Weights of a small mixture-of-experts language model, trained from scratch on English Wikipedia.
Size: 9 layers, width 256, vocabulary 32000, 67.8M parameters.
Experts: 64 experts in each of 8 layers, 192 ELU neurons an expert, 4 picks a token.
Training: a variant of SOAP for the experts, 4571 steps.
Below are experts of layer 6 (counted from 0) of a mixture-of-experts language model. Rows are named router (the router's row for the expert), up (a neuron's input weights, with its number) and show model dimensions 0-255. Each number is 500 + 50 x the weight over its row's rms, rounded and kept within 0 to 999. Numbers have three digits each.
After each expert's rows: a language model's description of what the expert responds to. This comes from a sample of Wikipedia text that the model never trained on.

# expert 18
router:434551568472539501501452471493458579427591435455519500506433497627508495456554399425514447522565535453531514600515462498522534572459425464422440474512532415573414514521517430496444504470453496468483419490527475482458496435442401484498457550480643458548519555461515520533537560459499596524469486538478423471599452534517530433478482589523468580467465551493587469545516429486557509504552445537518506410513523511433507517503496535672489478573483479483556521505465477475513433536467524522562507540507448502411494524506488524509383537513481572482413527452550454500610527578396408478578478555484564503544430508530484481469460479409510435595529584468409414428477435533418484535530484523415585490525502511492543444475483496539556486544495374449424481467493491571512472480512475
up0:459484530585482478528559587545452521431446520620492426499513433456453512526485485401448528479522447480480452507539543434495538498474595439464454457476422446525483591558488586497566441553476482544527479542489522478421475520575450447477548403487528582406512472516542549523463473438454493411491398540551545539500495539518533469491443443498431607513571482514559497536464487551484533446432471473513543513507449457400624498550544541511464519530542512475418483516463537543466570534538479378549465481485494597553505517616492447512419476514513458533508452558484535576519535423480428504463531380512486536497519623447503495388510487414400484514515590452484603535415496498468570586550490583454526516467562453575459517567387453521432562464542476547495459528508503584500424478477550
up1:485558635593523546560476428603445553486476474416525512419500407453534441502467605428532548553511433493495496472578559516418421458510533510503480457567518533460472449492612536361516447494526563522475537541507455521496557439521542506537499526413500469470559527587408433448489534381464531536494527388513531522526514560447488397502517549450462481498475563576471521418479468485471499450487370541445493429502467565545535464494414433511483437555526461385549584455551540514489383468529468485466464486532485446623484470462529477419418546449457427513453528491507499528543540570481436524553491571495475416499465437540439501430580524531484484493521508546442492503525423527481391495485543469554535579571492475450420432490444466510536477477504553526509451400462450502470473561507508
up2:589480510490497485531585499457497563505447599540550472513582441533428532544472475507404481551412487545420460471555554598562431528465618465538463460525472560497580557447531520478493512441535516557530485546447539530486552454475481528425485453510519535497468456400448407569503571500547527556434479577607526515514543458502504562455529564477496502543450454413520540557427412608482445551459470430576440595508432521531530456530530508473455517468532449555466498523487445480492522552380479572458547422526505515490404578545499557563564519491508381486463513570518471555448498472560535402433522575468478503492505543463521528508477525527527577386567465539453517543398478479506526588495495475525516544454536519404392459606465591532440535415440543607569529501493493466568498486495509
up3:444564535500457511498477499546457423474516437539498534486475469516445502519614493435563510468497541533464486506484512451518456514446451521639506582499560604472479473434395531547580543501443536523527497639537502527509599484505459588510548572499403463498483450549424476466478558507481602565564512457574577441621488567473606542504567507560483458471469482492613461568493523481488482526580510596487536485492559588509444471522499467490600430506596551454434395395456579439478522494538523483493525439418496603453528449492496432561454565426535512565452539508466502404482502556510455512491521440516545490537517527526512590513519421438522510521425478403568463535588496489436577489532458577431489520546542504438528509546530421594562511532485553465535550441506491501471458468435456
up4:478555527504509506475487480487495511543586457507462512522502574477460406515505487609468504575445487557559406475529478466504605541565520506486377576495514491536440526447500542552442480508547533495539440580522356501517528486490505458448538414496520590600557467571487556470565498517545499532551512449505536485471523424487525510430503483523412534444432500460511571477548473477507631400411550497507495524505565554573490545452518511465494594395628483437498534469463551448509481454514532455529532479546538494566556553521538546456507431449399427456420569445394558570545551472433399508477506456504465480470557425471403482487543552472446474510522465514537473585506525639474443489443457502441474455491492503466505492453521441345539511504468401495418564587487472554436550464527528
up5:497503477504575555523607470591503540497619516546514526493482383615554554449455460472521455523468476456511438580477519483542456537516527442491464544539462455501485567501487444468545439523467503477574469448446549577568510401500488426627525490439569399519469591558495477470506560553475616556579501467447450532473434539556461549562508579415495539551524491513483439434426458510602484546480454533570422483596514436498473492483592463444525545472492479494547567430544448450583464503552476546476543551536533557506492517499521555443419490496429472468588497531466429493569590575389502520550544523546463610458557504475420543527560451570457443498446493539480485455498513554463610465486454423486564459559489505580481463457471429571577543465512504523489494485462432587518456416490527
up6:481487576503570430502422432548445432449471555483568506522458515511440501442568481429499527551444532575456615535547564508514424509515553452505511548585521566575491584469492559580538477562405557558460536493487422438511470535527461501526478497468538544461516512471512419464554498501452449483446565577503475529393533644461462508463521578544443637543436473563562483600552391455601472481528470561508420503449484543505513524496470497588471575425455550494451512493497535458464547527568498549419558448556499454501502496521476500614519524512483419479512441490423642429467400544490533554476535573498542547481458510559495453486568463501497484529523459524499470575535501475531479618515530604520440588556483496410431421606611527495541491513509482481472474521482467486498565516453483
up7:484391446476581401557539488537558425545439434498500431454493528536465461536500539518481483408453498448499427524390479473470458548444470531554529484447500520450520463394510515448446490494388445458420494494510500522518572470473382553527516492367582520438486513497456475540556603512502586522557421594462487585536515562493493484510502530566455568472575470538505476440409593523475499465541463479510481435603569631471451512439450430484493559438561489432572473472459530538525450528508544479519455450519413464534469594521459488551591484461484493466542533514506499561526537619494567533500523521442465546471448423542511497506404470524533454575484530526455517422447475510429445467572451465444419545559474424496501491517497559491450417472459590478572619443483465567532555556446476
What it handles: Biological taxonomy text. Tokens inside species and genus entries, including Latin binomial pieces and their prose, such as species, Genus, idae, is found.

# expert 49
router:597453542477585511417568528457535404447526393430427525586446523559480465420516563443505510432473540513541546502501537407537520465513529358508556385488470492399456458422470501459452516492487495517545484441525472488532560423545551555507569549616524502502511500428547466468566444493498497458517475580450471547610503506383509473481489577552439492538419526533463460444497473505499443600483444487544566534552460600496534438571543495498384613465498551551636566520486515474522551475515474540511564462547475499513552388467492442552453594440548559407469431381566483585448533506520536492484537451521440459525414420519500520471500481479418477500490504519550462541526476506500446454517459479463498488488431590492602445505551475495426510500507489423519547445493439482492488522504538
up5:516523447435528548529599466536498534558417461516455611450448491555544406355428519496569492409493507440494453476464526477523475445458543521506548540513607449493546455522544528429516512526469507481536522537481495531502498395521443537511466522485532597506553467448502555463455514479509449460487466444449504486497539458535508566529511432444449565458512550473634418637489430514501451543462515481607535495600513558486589442540556511483463537489534493509393563451439469575479500479434494503486584391492430493524450531527495439526482492580549440540462525503540543616503472468513374569446538536608408469517490472478449468436479533542463475439584533467503436536541509509453434422498505526470513446641582517517388476493482530509454397459422511481525475628478503525519535494509427
up6:592564497539520487356536557537490475519493432471509492483546432553553543553514536390510551550448623586497548515549484465428515482494448435498561487470490515407476467456448464553526561509516449410545539468472556475515595563461467527534638567528518637546388594443507436524447452460448528473620443454462538491537534441489551490493479494537454571507421581497422439511532541481564501496482481548529484567489514519460496588479517525405410582546474616491457479513418538502529542543507554514505487416517499395523471551515545546512462464502479513508565513533419535483479479550508536484489526442449463454600488433437461606449530453478524437547506440493519454445578448484549519462447473457469576443569581542473543532418576554520494441467413484494507622511461548528475518455512470
up7:579443538437504465430468541434520511436507495526461493528476506611430549543481553463460513429485438470372454546526570541373517462430496412544511495491531532482438479444468469562443428485517493519486438536625498445512545378517460510519527434485490475412411441468513501458496443593425514524540499539509471493589403504507545498566481496488531567510506511518528488526473497471396493483446461479482439476462540628538476508563470507443428582519555489400600487478547477496540519412480474382565498497465512531532422545520532453552501508558487534429492480461501462515625459512447510578483482464473573480458527501520510531571479487510476431447561554442512445468521598517502605456440561437514557515519443496443554579407414430488548637589500475514523449440558541458385468513456535
up8:580478554368475413563580537497521443550557493553523613491547469494497497528528599421461560497571515486530546510569443522500517409386527451541527523406458544478518515530552524501524463445416506579508539482466458424610410525477508453567468535518495534406437456503451557508486507488528413456486529512435412503529569524385480519541479479458527448481417559426537518582564504500532539522445424506553548497503416592479505533495518492399461538512560393438467569455508470482464507505527565482523500546514575493600446482603489527446489423437546535365482444469578559471471503453533466466514559455533414567505493496542485381570456515434514499579488460410470500469497516528462423457481548415427469499461452456584545564527535471482446508510562491479524536504540541506492455599574448
up9:520580428481539540415532466465549524456476444444456503517448430479588451536507446491512504524461432455510482545516488520509567492541434531500497479528502407463494472487604508555498462579522494510504450438448496444467520575493489470571456549592479553502433512570450525565592441467480586436498457575463540486537521498573566463511457483461458444514498545484444411503519383544482488542537521385485555508438426499630399529543539546520599511541491542489489536508421570429419469378476535541562645478543487451559553511473553572443431511418522513467453424470459514514492582507415544573589517550479514434488559476532499487493498515497502434517398542534428417513480464627414423473428520490573525506483488475546441499573433554464422481571475568517492538539492599551455448544559534
up10:530467575628603521436507539505548524496556544493534526495482504487452439447546554397393521542510522514532520527519476561582557561533498494517469402516480406516447452407442515519375485522548520462518511457460553440516505379503458468561504494572456489527588526503530512547569462463605570410490424532606474496536533547459476551444506567438458530525469487533567409469530456514526429543431521504510512526412550485575510415606568524496525534470564528486588568455627419550446428473530437524605643493486512571446475434544518517481444589512471474542530480496535425526495417447504544459571454522487484515522545497468519500498471533465520455565469529500541492507460517405442499480434524492445475605525448427532529413419455501496462539568464431472557466521574546489597456496522522
up11:587527529439541564496498523496452488380537492399537495513538443576562517523505571516533546436521453535453419514537560484506569545440469491428572551522547444499477545538529563471495560495469436476508556457441507503497544474583524436564594527578514469493461516513557444449471475517462498431506518571465560559538439478423461436439433499502501499579399541530591481520480526446439528562505464394515487515491576551527515497547483516430426526460614618469545489493526536506520568605500498460506440475435561550505497443519496592521464512488474483508432538558562610582453607463474553546416542530440516393471544472492471595569520490397482458452555543442447508508544568519442357543487501464482487435565486465551494426500415469508561505486574472566514488529511332511563498496460449
up12:556455461445519475500534523521460456561524311500476573500582454503530502457417529447498571448489368445483551508588470458540502551580551559508443429488564461603544467523512472486470457561489539483502461389536531573469397470477533494490469541487611549502529464552360502501550565479480560459489514520491477582547563500486482544464442401507478502496537450521422462482491485470480462536499513439539511464416532537419526378508428468487573530445556467471468569485446414532589474559577394608500473488496475484554492506435545481483465520410494503450560472514495475517486470487514526441417558510598467535586461542467553517454518520465513593485558509491531398458457511544515469551510339521534496510455550461579579472454452546534448499534570545460485439480484418421488530523522583
What it handles: Numbers in stats and dates. Numerals in tables, match reports, ages and dates, such as goal minutes 32', vote counts, day numbers before month names.

# expert 38
router:444488403466583623479476541562551482376534387525487474557590575519501478479447536575561585491490573451435542573466572461558514548491464468461527446527509486506393556464586507526485452428467490483591458579539527461464497569481492470478505425534549595514439524552515427566527490431439461489453438522521478494541544499403494478453438526506397531534499584475532458465498499438473524445528507581547465518457511547455485532450417453533467479601439590488570539349452436542467577411510445500447532551444472465502467604492450503446549469559513451415454506394456526464539541499462545557540496540479586460574503471533541436497465533428455490501545509494457430527488463648586474472554452515423470515465577589468518486499488446504467496518465545503503486463548477442484456523579535
up1:452550467399455543523435463436522459415481589569429550601524462408573451374535460496471507442502501439475489554515507493538574603475499558477550464520513465500484441468531558486478551538428487495490544603543457596504415549438463482447500544576404503450557501482558529438533504548520509556511540419482539515499530543588520511537539564512478481440506493477557509575476473503502428465560429450559477591441553425505523366447439464490548481653531493477569490461485545477474515493569551562465512461553453413490562545514501543489506478529436484539553514563630502514606482514524486407537414492592563386563414485547452490538511497436520491529454451486574480554552510513521501534485532459460437490500491569549480467459601537445528544581519464507456493494617523436518528579568444
up2:533547428511496503481502474471515572485448471439517447429525582520442490464550467517492503491519514487492401456528449576448523518481564526500488451534508499518418439495457374510478456498560377456481569522506514478448509412507546524478549560475618564424499435518503440640520490506532585476474605495507426480461496473505437554569398471537452546540523469514510483469381548452585511482529498460441419595518513637553516548522454532438539596472481561479427541475472537488510465481420390422601468470514522518514453481439467500504459440553534566515449534494516493506541536588498425508529516445424503430507509517357486511499551541563547519497484441380508533573566431498563544474511491517470456510464476503512513508499529450464456555389524557513588657523553454467549520512599416
up3:503562560465573575501540573453524455503528351461420554495493485510436503463529613553484531493425529418457513533430524540460613570569462457482496474567448492533497483532455459483467410556451544413479458466496472370485573519546549356571519544503463541489476530591374507472593519441465494499446470550586505566435507466668450455500548561534418511522536568521524490507529508446461506605464478469481466579459493545522471367485464471534490528499458485472565622497419586533535553440506489481486515501509461504545478520539519448463530521500514433503480510493488531496463426505460576544513441586571501520511507456505476481495503453564490418491476526572497495500405472527540427451534367517412480473543544413420475518486470497437495484466444523487534551537563394496580484466453486
up4:541526499562483523500527499533542511528470408492494475497467472426515485514543512485424447460506589503442536510511448476513477512516542533455553494562490540477468623434524520501536468503532513516485517438479518451489528577499513461504456542572406442461451524415401525506519393599487470464580593454594459455498440422508527545468502570488384442510470494496532523498548509518463507459452560518406482486433593503624523449571480489545590484392457496505565457507444574469525541559479543570602488608438401503412494585533501445556577529442493573439442550503585602516465488556506473540506551522496599465549595460502461412550547542517531470484534577531494495481415544416432484500496463454485543525550520494494402601569494446475403493468435561550434399508559473456429457481535601
up5:543497471478488508472477568496395584442447493589545521381414443442541538427512471575528426477424436576555493467455545506460596537487485570510511498630493537513566641434407457494532455526528587542560549550472412452534547580519516480563432520496501460463430482534476472523505466462442391544556506550481564489454568464448555480522449497515438518501462493529534405523626535465507516441427498540499527410516465466518510563469420551554444534425451494621515518482491490505453530564452519508501456457515642511418533495478515523557503437481440521577531367484501501443494471502411535466535509467589492456500544428559514452539575494482481364429479433569514569501456407467490511510483415474526486550532556497554514473484462547527537526514438518550540439567479468499502485442527574
up6:490418488457438442492556449452490472461430415539480559446566378468559512513508541574469513539541469484523422482560488523566443497455526536559434486517417442462456415499577536520531525492489483525517605536536658425535521441501481431494466461559572584578510436531563454422484359570536456527470466504489500567476529630491405465477432541531426574485515368513584599530433411458505556537541492471437531513442464479528461519510583455511570432480542478532522472547516537535476412414602521564538487504497410461616479468561601446522546552445427536537529490561490450489535495434432474476558579487509469527425504506481464514549479504505482579522416457532561455545549479436498421555480498482490504396451489483453455485483421526523478488474497530452511508516547493460493414514510510
up7:517592533553478470546569585592480546528516484538469468507446545503491555430492423682474523482511537501581444543512582447500500493491471536581597563528529507488481460486605490528455564510493556546575505533536491464467461503613520431555534505491578537434539572497504532538534542444556541533463486496530523617546530473447518476403515547467416553672499524563525454492476551554438558462522565562475480458502495568390496446458439508504559479547549592490461530609531530516547441517531483483438479544463461522554603509498551454382519590523436485485506504486489540505491479496515513579534455539522467509503510482485371464578477523409542528409573541534538444527533545531558458450396520461561502469517597578516451466537529411425507555549490559430507464435505488480481533442449428
up8:466554455486514463470567492541519491417593456436453539491503467421435497474442479493631530522476525506473447441514534593511453536462446530499493488537514539581536581463520535452441446475559614525556498486345528454434467408532559482480465605614504418473609608425451524589555487529517525436490525519528459415458499455501487519515458509498483532474425505457517523585452530520507518556450472488557543509453514527588541441565452556419474541568439529461561507486524487549578517512483494476473541612433482498557486611441518507511604436479457519630493506452444391553477489465496424472446561544511548486483493390601497495569478480451489458476425495369399493533494513509545482474535481514479484464564485461450549501526578556518499497504419469504495484452478452383430530440443506
What it handles: Infobox field labels. Field names in infobox-style lists after a dash, like Born, Location, Website, Species, Preceded by, Party, affiliation.

# expert 40
router:439479500510583468468505520581405483378515336499412487573490501525432522447545530456471470555496452450448452450518554503372563529504487475476542452436550462597502618522514454490541581472508391417508511446553473535443532486494580462503503517519489552576503477464508558466461465488460531486415504508451455407498467542496512425468402560496395491455514477490535487465478512409480515510522468517539506478424480497472491498595469427562434431598530512542531545349475506487596524454441455566555461611456392495474459588571468498513347561534582494461471509504472521429592512462488405525486591477472468459593484494535513522551542498516487558516557539513526521464442505507452493473570567583498484478388463542533514431473502514492477456442513513491581552495498437495493454456541517
up1:531482492417434512386520508396492507503579447457509547587500390556568489532487640513419418397524447504577538463446463531543495538484393504426569480527516601523497451522542476560480487602433436524475437374495579465548492443409472506503529552480497464450431524501505505556532585494500482422606515491557452517578580533494503511431508517545566531427533528433421479551581499528484440502511526428526499419478471507502538534371511531561503393498536547423540574619516526572496555444491477554524547516518451562438462478502598404507461591529516526452512465509531552482574502577511492499509523489465584448509532504503533538462545500499405477494513532600558487539586521474458509446546486462452458486478586526427547590477460535532516445541462465572516561477475561534559494498486462
up2:529529583422527437522524580542486512501509465580480492472515562533468552455508545486489518404551609516448550576402594527489480474481434470447522527549580455567416548533486476474409526538449510527486484474415562516484551482550592387431465498397510481378501513505571492370415466522494441475425508480447541418456553472537559437437459458495476526435393485448412551468516523470444431544557567445496559496564528433451529463553514383432467498413538448452515554506502391512484459493436555451469558593454468559544523539547525514529466425535509503584453554504553419519508452520503534529533489548487468445539395519491507444504471594581533473532505515432550538497447548478453492517515585458467531486426522439531524479509646483502475487452475390577481512528538432483483472504575489
up3:454534496543485532513534505539418590492456433517505525490430459581518500470523570520603521474495441485462476580423452434538423394511477476491513534521506442404390437534522584563518468518456505536532469481540519482605638548482430526533505379584423480472420567527421554518495584495518541536412578542397508601508429441488475439417454523528525478490520515538466464499474565433576485521556392505542467477490488480469471541506428408535411496520497470482431467487399461508503462475523534490465408516461507427445524479481488521558468406522434532554478512501547448531480532628521504532459456507505453556472525481475548445468524494546494556444496501514444550532554560561609401521478542582491559491491477514410568600473517498544490546522507491489590635519471393442509420457527500
up4:366455483421563528445521361494494485487508421636517444546489460466461380411485490588398554489450425437484528580517436574524467435600490468501502452405597524489502461501527538520519566571501406516534474495572494543480488442483512459514457493482512547579481528544566505535532506487520414524574521615530475615424510500442505504442527506494492556513480491498505587535574507432537495504538471545560517476488495481474505563508545481506562520512580477468514518479540380540543460506511471540502498429454511489495418582498423523523562464481558418415444404570499551460456608450491436475556514457530440453533466449473619458464478547488487501453461484495388525397473478545531472502489591563448511437466510493573532385450588455467464519475468423447519429447470446498533533554477482
up5:448480471449512554515486638561499540496502602534390537536504418485502503525554546564498515538460510547542599551490464526502567500462492338491542494499424397515488552573574571612489542530471486499514587450477427568563492472462482390459512482528506532507396541600461528458515525544581442546500515559466503557547480587523519553484508469446514487444443512495463454518479573584630534541481500513588435522445412573516559512455503499495497402439513532479490417447538512574427505514435452472507550547508558520577554498498478534468505523508619451490430536442552438564527483544400467617459462577491466424489432501473463572534453431485471495507490426484510579519405519603508466462519548543556552404502451475525467545532571466455524565536442464489507470523471473466520508562586525
up6:434532538453569493527459570520474449463541453490392379466533489448432502448452473524359473395470542519546485434535458453422499479495470504515549477459576426524516511474510474490557460520567470416380532518555478575399469469593541502451444548440469418407426463471505491461598497536497558526509484508475562554579486349578464546516474462532413578488583553412515509489468466434493467421586494540506500479499502435588558492536494409561540501541489498511414534518523529478481536559475564451525488458608444495497503507557457525454467509396567408423475562479575535486458503491489489556570570499485580450476498493532528462403465447542616522502554570489417556512390602505487488512515571505523531515474461478589466469588503505473541469548544546505486514480579489491512507506555559
up7:493447516470449462511448522581525481556479497457554619502545476559581513491497485540382515540503520532501473569554665478456480535392457456520511485550506544509463399568437548534469506532519493480463434426419584447449463533497497408455458467461476546573522491507493550607515449424545449458419547474488560519537570434438457535502428567504407520500554442504463473494509478520507489470533523561591534475500442433497521505558486501505434490544547478429553590596583555506571586497498532528598441491503488407521360365500484460490501499502462480455496468528541477467524464558465563383503514607551430511511623461451571429507524499429579492483512469504455515488550423541588483481481450515472550595475546499558474553488586558501499440494512513420494508584558553571504517475432515
up8:611576462423548584502538511532453540484502557469487384543453556519543498544550495484570579491475435467476549495490491505537424526556584455531492556434493543516549430462389593529510433595508442434510380429465414519464496475499563499516534440460496487491461488474505555556458584659467488523551532502497476528417462427429541505484536502473466466466432457481585470509487557531420467447430498483470572535471549491451465420537451452500594472434500490562523473611548478460549414469513487525547553552486461555510464543529541494591510473538528404488489401436602521578547438496502530464428521583546454418450439571477535459503430493474549532519546498544456465487423506529477423545462457549439497609425502518557613495455581517507393468475451493499509545486551569439483528512432540
What it handles: Surname endings in lists. Final pieces of personal surnames in sports tables, draws and credits, such as Gius-tino, May-ot, Will-ingham, plus Jones, Smith, Racing, Productions.

# expert 24
router:533523490487512463412587617586461460475543376482482487582541426495451495518530567485574513379478562485515514557534468512496531570487539528502469513504459553495459501448465385511495554438462421474480466472474538569484617504542512416601596395441553518572467570353497491620494531513442531484448460508461542439457457539445460492461424566546419582459500515423539505461459455511540523488502500514500543541494507508541502472431569454509501567545389543523561539440446427566517530377598500448478553565485495460456487460458458555495406517538523473551506577513493466519525523463502449480517422511517552450613487511489464517475486415465473525452494528561450410467534442483486526480417470550455587457385470494535432432539526456479508495577495435534638510452480468504501469509526444
up2:507534479511438433506518509480413526470464375480490545559503446590477493508596597492516433410574457598508462467521494494524443399473476498526584462496538520496589621521435520531403503467477569513480516462446584569462569451546509460529453484577495458498542436485572490497580462495543460515629405532538445461529472485583437367465473492572482521388476429465567506514469422539466457408516535521494537517449447513497477434582449436524539487469535462521484501463429514538611466483449464391598447485462454504567488511456476540518533478469403451437497480454429551490586413525601549507495511491614581473552441531517431473496505468589513541494573497433491477481562530524448473478519478419483546560541546450507546434521525563502396485408433493584500465477504484522499514485494532
up3:424481476494515565429514515557581415434521483497519535509562445450602538483491463527512448547558540504537552535390571532486454542558548535518522419539477517515543517531399456561577439500521525522607476429546535546601411537519380476475512575515518496435467507441595534485437540522488463481536483487519430397467458469402455464554484573473432551582564492439517564516459515447459521519427599499520461488574533435423522486485504475447506506514506537600418541521486644480610610486478471489484494475456510438551450580448474477539472479462516507570578587575564642514550511452439515532481518576538495520585595477504516449477385478503469612467515575471539522489534506392523445483577503482470510506543485460510461411511478483496475476539507576450524534494545397524500483498532517
up4:435528517543445439423523485453502456397487496571554579553593501470529422563547530532433523422494469473511526534584512488406399468511568519514575547493554576510386481546433600430486612526572460457412483574543515570457416486523500426528482456574477502553465529459437576501500490496450460497534532407583605518494481526473535492497379459457410519481569541492539477497500534470541488561471508502552483385541559506546493430553551520603518467471525495447468504463510494500485573480385517626470489466501518526509570524467476554623474461446514498593557445489552545514571507449548534483566560580560509580509458494427547415498489505470452488448557478420409508484393531533478469448449582501440475457587497518535491450437481495434478452506464501510488552502456587416523521487497451
up5:584504400546511443584501469553437592442501455461531507534457563555463516433536432542483389604465569504435547526576495509520566515470543536578494462354471506495480416628481479521471523465430510500426553534556480594509534533487508552502587533498580528450536482546476510530453522488477536494417535541455507490455506450497497513497555516505413503490472479478544576470476497538528449478524494365454555546394574499451549459481444386424474476448449471487529538573499462519508444507433589464385514525473545468464497542486574362536462490518426568561545475518476500631533515461556464423516468520540429478506448505488372529526521513557520517498525482464508497462498458553465399507547460608488532432554456381526556494575485574490484483514523481534643536461507468491558454541528451
up6:493418541481471580511553542536477507611555528544539513473517545561553500489499510572544561509460554561473612430489481570479482538516483434457514530616415512478474581463526393387548425502470499447594472484486430522447434442442508412521477534527415476468549466493578478519504490448509481546485524524574453465549414472529487489444383442578469535454502546486528484488479456608463513492475467439568526491479508531472453570502420532484488481552561540461480500610481447399453574406505551660535497473487488431466398554586451500453514495526503469576535577456440608536503513495387469462512556605474441589522410451493511518532502473405466488528541521532468523529450473470519463527441571438476476466447462429489415421546523517563513534571489454585466467544523473468536458526442428
up7:508487472516548433529548433469519580612492483471468558614531512542571472561568598510483594509493555436500485545549494520501506471535527541499514484467410460470443506539534477462511511631454483536590472574531505537507538519444538575511547457556579465541485427501495466497479469502594527463522552470451488506482526524391521541396455520570479551404472511490501494430615592627489422589481502495474505525515519513645496486360474601537482646525600481498543585501408439496548525453445419515492432465418480482468404461553467585474506489520457428486452497561523527373454542502518431469506606560485437518583478498450531483538511534528439477531569409534512421519465475466532457515516484575526508525501550539475495547460518458522553572511473427533552497466503520499464456455449538
up8:504518422454498418574551541560519500518556447510540510483481444497404497425487475445438550515507492496478488524568400538495453533516523487545558511413533589518510418537458455573459509478439533504522469540423505547499509436525441578437462585498435401455426462489540484441481542496506477531470531475390495447571539469500560482474530507507479448470530454489621562511468433516464444505509519572399509540383469436472434557357491392493474484438464481456489498404512381465528507534486481597494530526431451597446463547560626514626473525481501500491498480428519548476651549513460510531450383443496500432524494481486542540392503495428460519480436497525464512473551467568525582480447507476392506529476435495573560480390485456524519517532460489525497569454494468475480536457455382
up9:446452518430456519508547481510573589491579571508448483493506426535417484402489427541453437505513577554579526415609532484428482545513509522519460476348533497567407500515506602510490569475434452402490580466490489583496581508552489463581533412526419459435474545537564426499393497576597514503517418480524471501529519494500530534373581555515427540418550482442527540507486456565552475472475463531483432533496469439516463539461523615472532428475474488604462601497497524544521544508472455556448552529520489506499555444504496435572525521504554520598450513474549525425509540512455487569471464492445553567518529499513451524535566549469510431526523567519440453567529528446565521451507526586479458460517494552454547445526532505484420475561515495417575603407417545530503488497393498
What it handles: Election and data tables. Party names, headers and numbers in pipe-delimited tables, especially election results, such as Labor, Liberal, Votes, Democratic.

# expert 59
router:489537497454548480481531647430435490478491456463594523566518533545534459454470458422505493469512535521500445448530580562483483585452418429459450461487517423515471560446460464501513494456511420491477376510502456419468558578534586548540597505513492549561404449421464523429519555535490549420514429456523454454513479549430465361408473527599470541487544510521619443502467450525500499483420575514480509514513517511544445459512500421511532475529522577433498646492495515574499554401581510484593486487423492476531454483416506547422517527515596415364493522518544518496539524582453474448575448546552508456506494576522549489491500498544429583484556512491488460508434480527507479452500548464591540593544497507529547496491521438481474541521595535485511535432498360507484453505495430
up1:512477473450556508503448515467419412463591403568504442386514479416532570465513527469532454521502502481558445522517486509487489555457431456583518494445386483459505494407512449420586509447480431415506499495499487535521559488524537475535466434461590490452518457417532487511482523443464501531492520492580487405430487561461441455561435394566509532450475494590545498553553553547490491510466436398547498564538489500455470533475478452361535413445463498477516373504451456468483518575562456592428447489436485540414576481550542638493507476466511434532444569499539511537557491554449419532550484489437494527440458494474486592517533455470465435402384540557504430542528588443457464508519426464538488452550471520505427491546541565540532546561530566516417521457530476454447540495507392
up2:501488514528516537494522614569458543574487500467394454484424500472535547546523500560393471454479515456555505519525393476478458490573546545512442507495490549446554454486557506568464553489452516557491489418555495558589477577460529441450379476437537511401524503501472526516441497513559503618423579449460438488549497512501412544438474532500471629467509571497453503585484525534467441487490417455534639473566460497446448521487530474556505493554490445522514576456481520514445447546502488591407512599513509493428473462574457564419480502464473433552421531394546499451481480435471549503462481526525509525486556497521517536536574513465541330485493503492430502414481600591494530463560469576544410463527577436495438486520396447431606541516562522450552471502528507451504498474553453
up3:534508523497584510547462554495479486473490523525516532462544485526472461488381556483459429526460511461464430426488528540534450458484541446499475584425500482503538438496471470398503417477456434505428435527512486571462584563389549452484516467474484558542410456534461490474604501513527526471524593536537432493469447569467564441518458404574487471509543521442474456447400548444392425444547449421428520503600464469445503532621444407542583456518472432478534506467438566494527470517512454428507572587472464553562430487461526480501515564466514473450434521440557455603587454559462493419542517487411479425517465493497496476520513498455571468420527497502417390482469421460468561449546536572462533524601435486449560458466443456492382474522479537480465449561472527454584449577518437
up4:523449556614533540491531604539417437478487433427505559555525534517421526431439524518526549398484517535509569513471470522450492498459478475515561469481577456523473554447532482550407494497487527529452468431446569506518460533562467503526565514578461463479519484496522540405518560514451612483585411478514557472492531498442493411565473583535571560504465589436507556522520462576468579415442498482568453515581498512524489449491448413519485523520543563590480526479540547460489507473440438559459437576484458460559470470539435506488612521463514508481437470488451557590474484351494521453523477396548615464578560502495504477530472555508503505423532458469523412476560520492554543350580489584628456554483431491426535531536460471467458487495570475555573478426424544429478478476484484
up5:551429445408549456472586450463513542459477603477601563530581469436506407520530530456424545502388452419496482522523504480565502336535479484548444563476507574490471473550534457554479500465579365470507465450558386567509467559502451478530544587540549512490548540429519536482518496456510454437438497611481540495510491491529548583331519517420480500498467461425558514540492490530611498451528573541515500447448514546498527548490490527556487520543438580454483510514510562482429528581511444517488561479469544469501550512486388481551490484508497513516487501555508522541555437566487533476544564437460478531477535487569397458447468513520568586442521478491485558381467516359549495385532516492524568458461432464538489452514604531489484522489581443460511510473439485538571450504541532
up6:413549532473445508445589499554417512464535611453432570603556406511475404492428512515552501500565495557541368528421401522534400443535532447496445513481488440514506514514498505517488520544444507390562457465554447533511520510387436442485450452504518483458536500427498493412558452438569474519443529549482458551548547484532531481499541451427488460540562544470517537509493429367552474520485485540498405483514525363565518514477462440579501462568457515484555527574456550544484538526538461584462501526463472451396572454402421483436480472537487525535457513529447472487493517500550474483473435455493553486582487429495506473396426488535539516482514475353538511491536481480449576504440463517550518593475476501529481450470570559515489542544460579556512473513417424478459498637551422
up7:542506454561469474529443534530470555488538479552490592506497558410504442489474478476467581504434519631525504430589473465457551554446479455575463510435440562566532497540508482559411470532476410551448464510549475421390478487505499490532427495517528464520567489522559505526386489451526438413526536477576413444497550551537485470454464507495491511538485535431507383543515482534469511477506585510405451471512543410546410517540425546600497543438474511527431502519496482448494411481512522567450461482495580487456528410494505468454592566480521456471474536569621464473579448600506444479592453505559458526429490522494567507506550542575445493466471496463522426507531432579534576443515392425534531405569558532483527538510583566495507601425473553528458554530428444515448504524626483
up8:510480595473510545451509537532445423439558482401482486579492485452473458454484568491506555433537545443486544545498444468458481443534515485451529449559548514454477471541471483665451601475449552534475495519450543417534570509443464540502448542637488486572575479453596493500532511531441531559575544516430512522487554489500500534417449524502508445514489538557520503449462562476410444593508536503556544597464573434474563421523542496478505505651461489483560569473476512569582499548481441458640481506438464492495492422531465605433514535470545465493445526556420479514391524474493427461431464546564497501586539509407476496480552512442503427488519543452429561556532446574594557486416470438525492474502392535463502478540579445445508456584519510563495555519450561520545500462506434
What it handles: Institution and award names. Words inside names of awards, orders, leagues and organizations, such as Award, Association, Council, Order of the British Empire, UEFA Cup.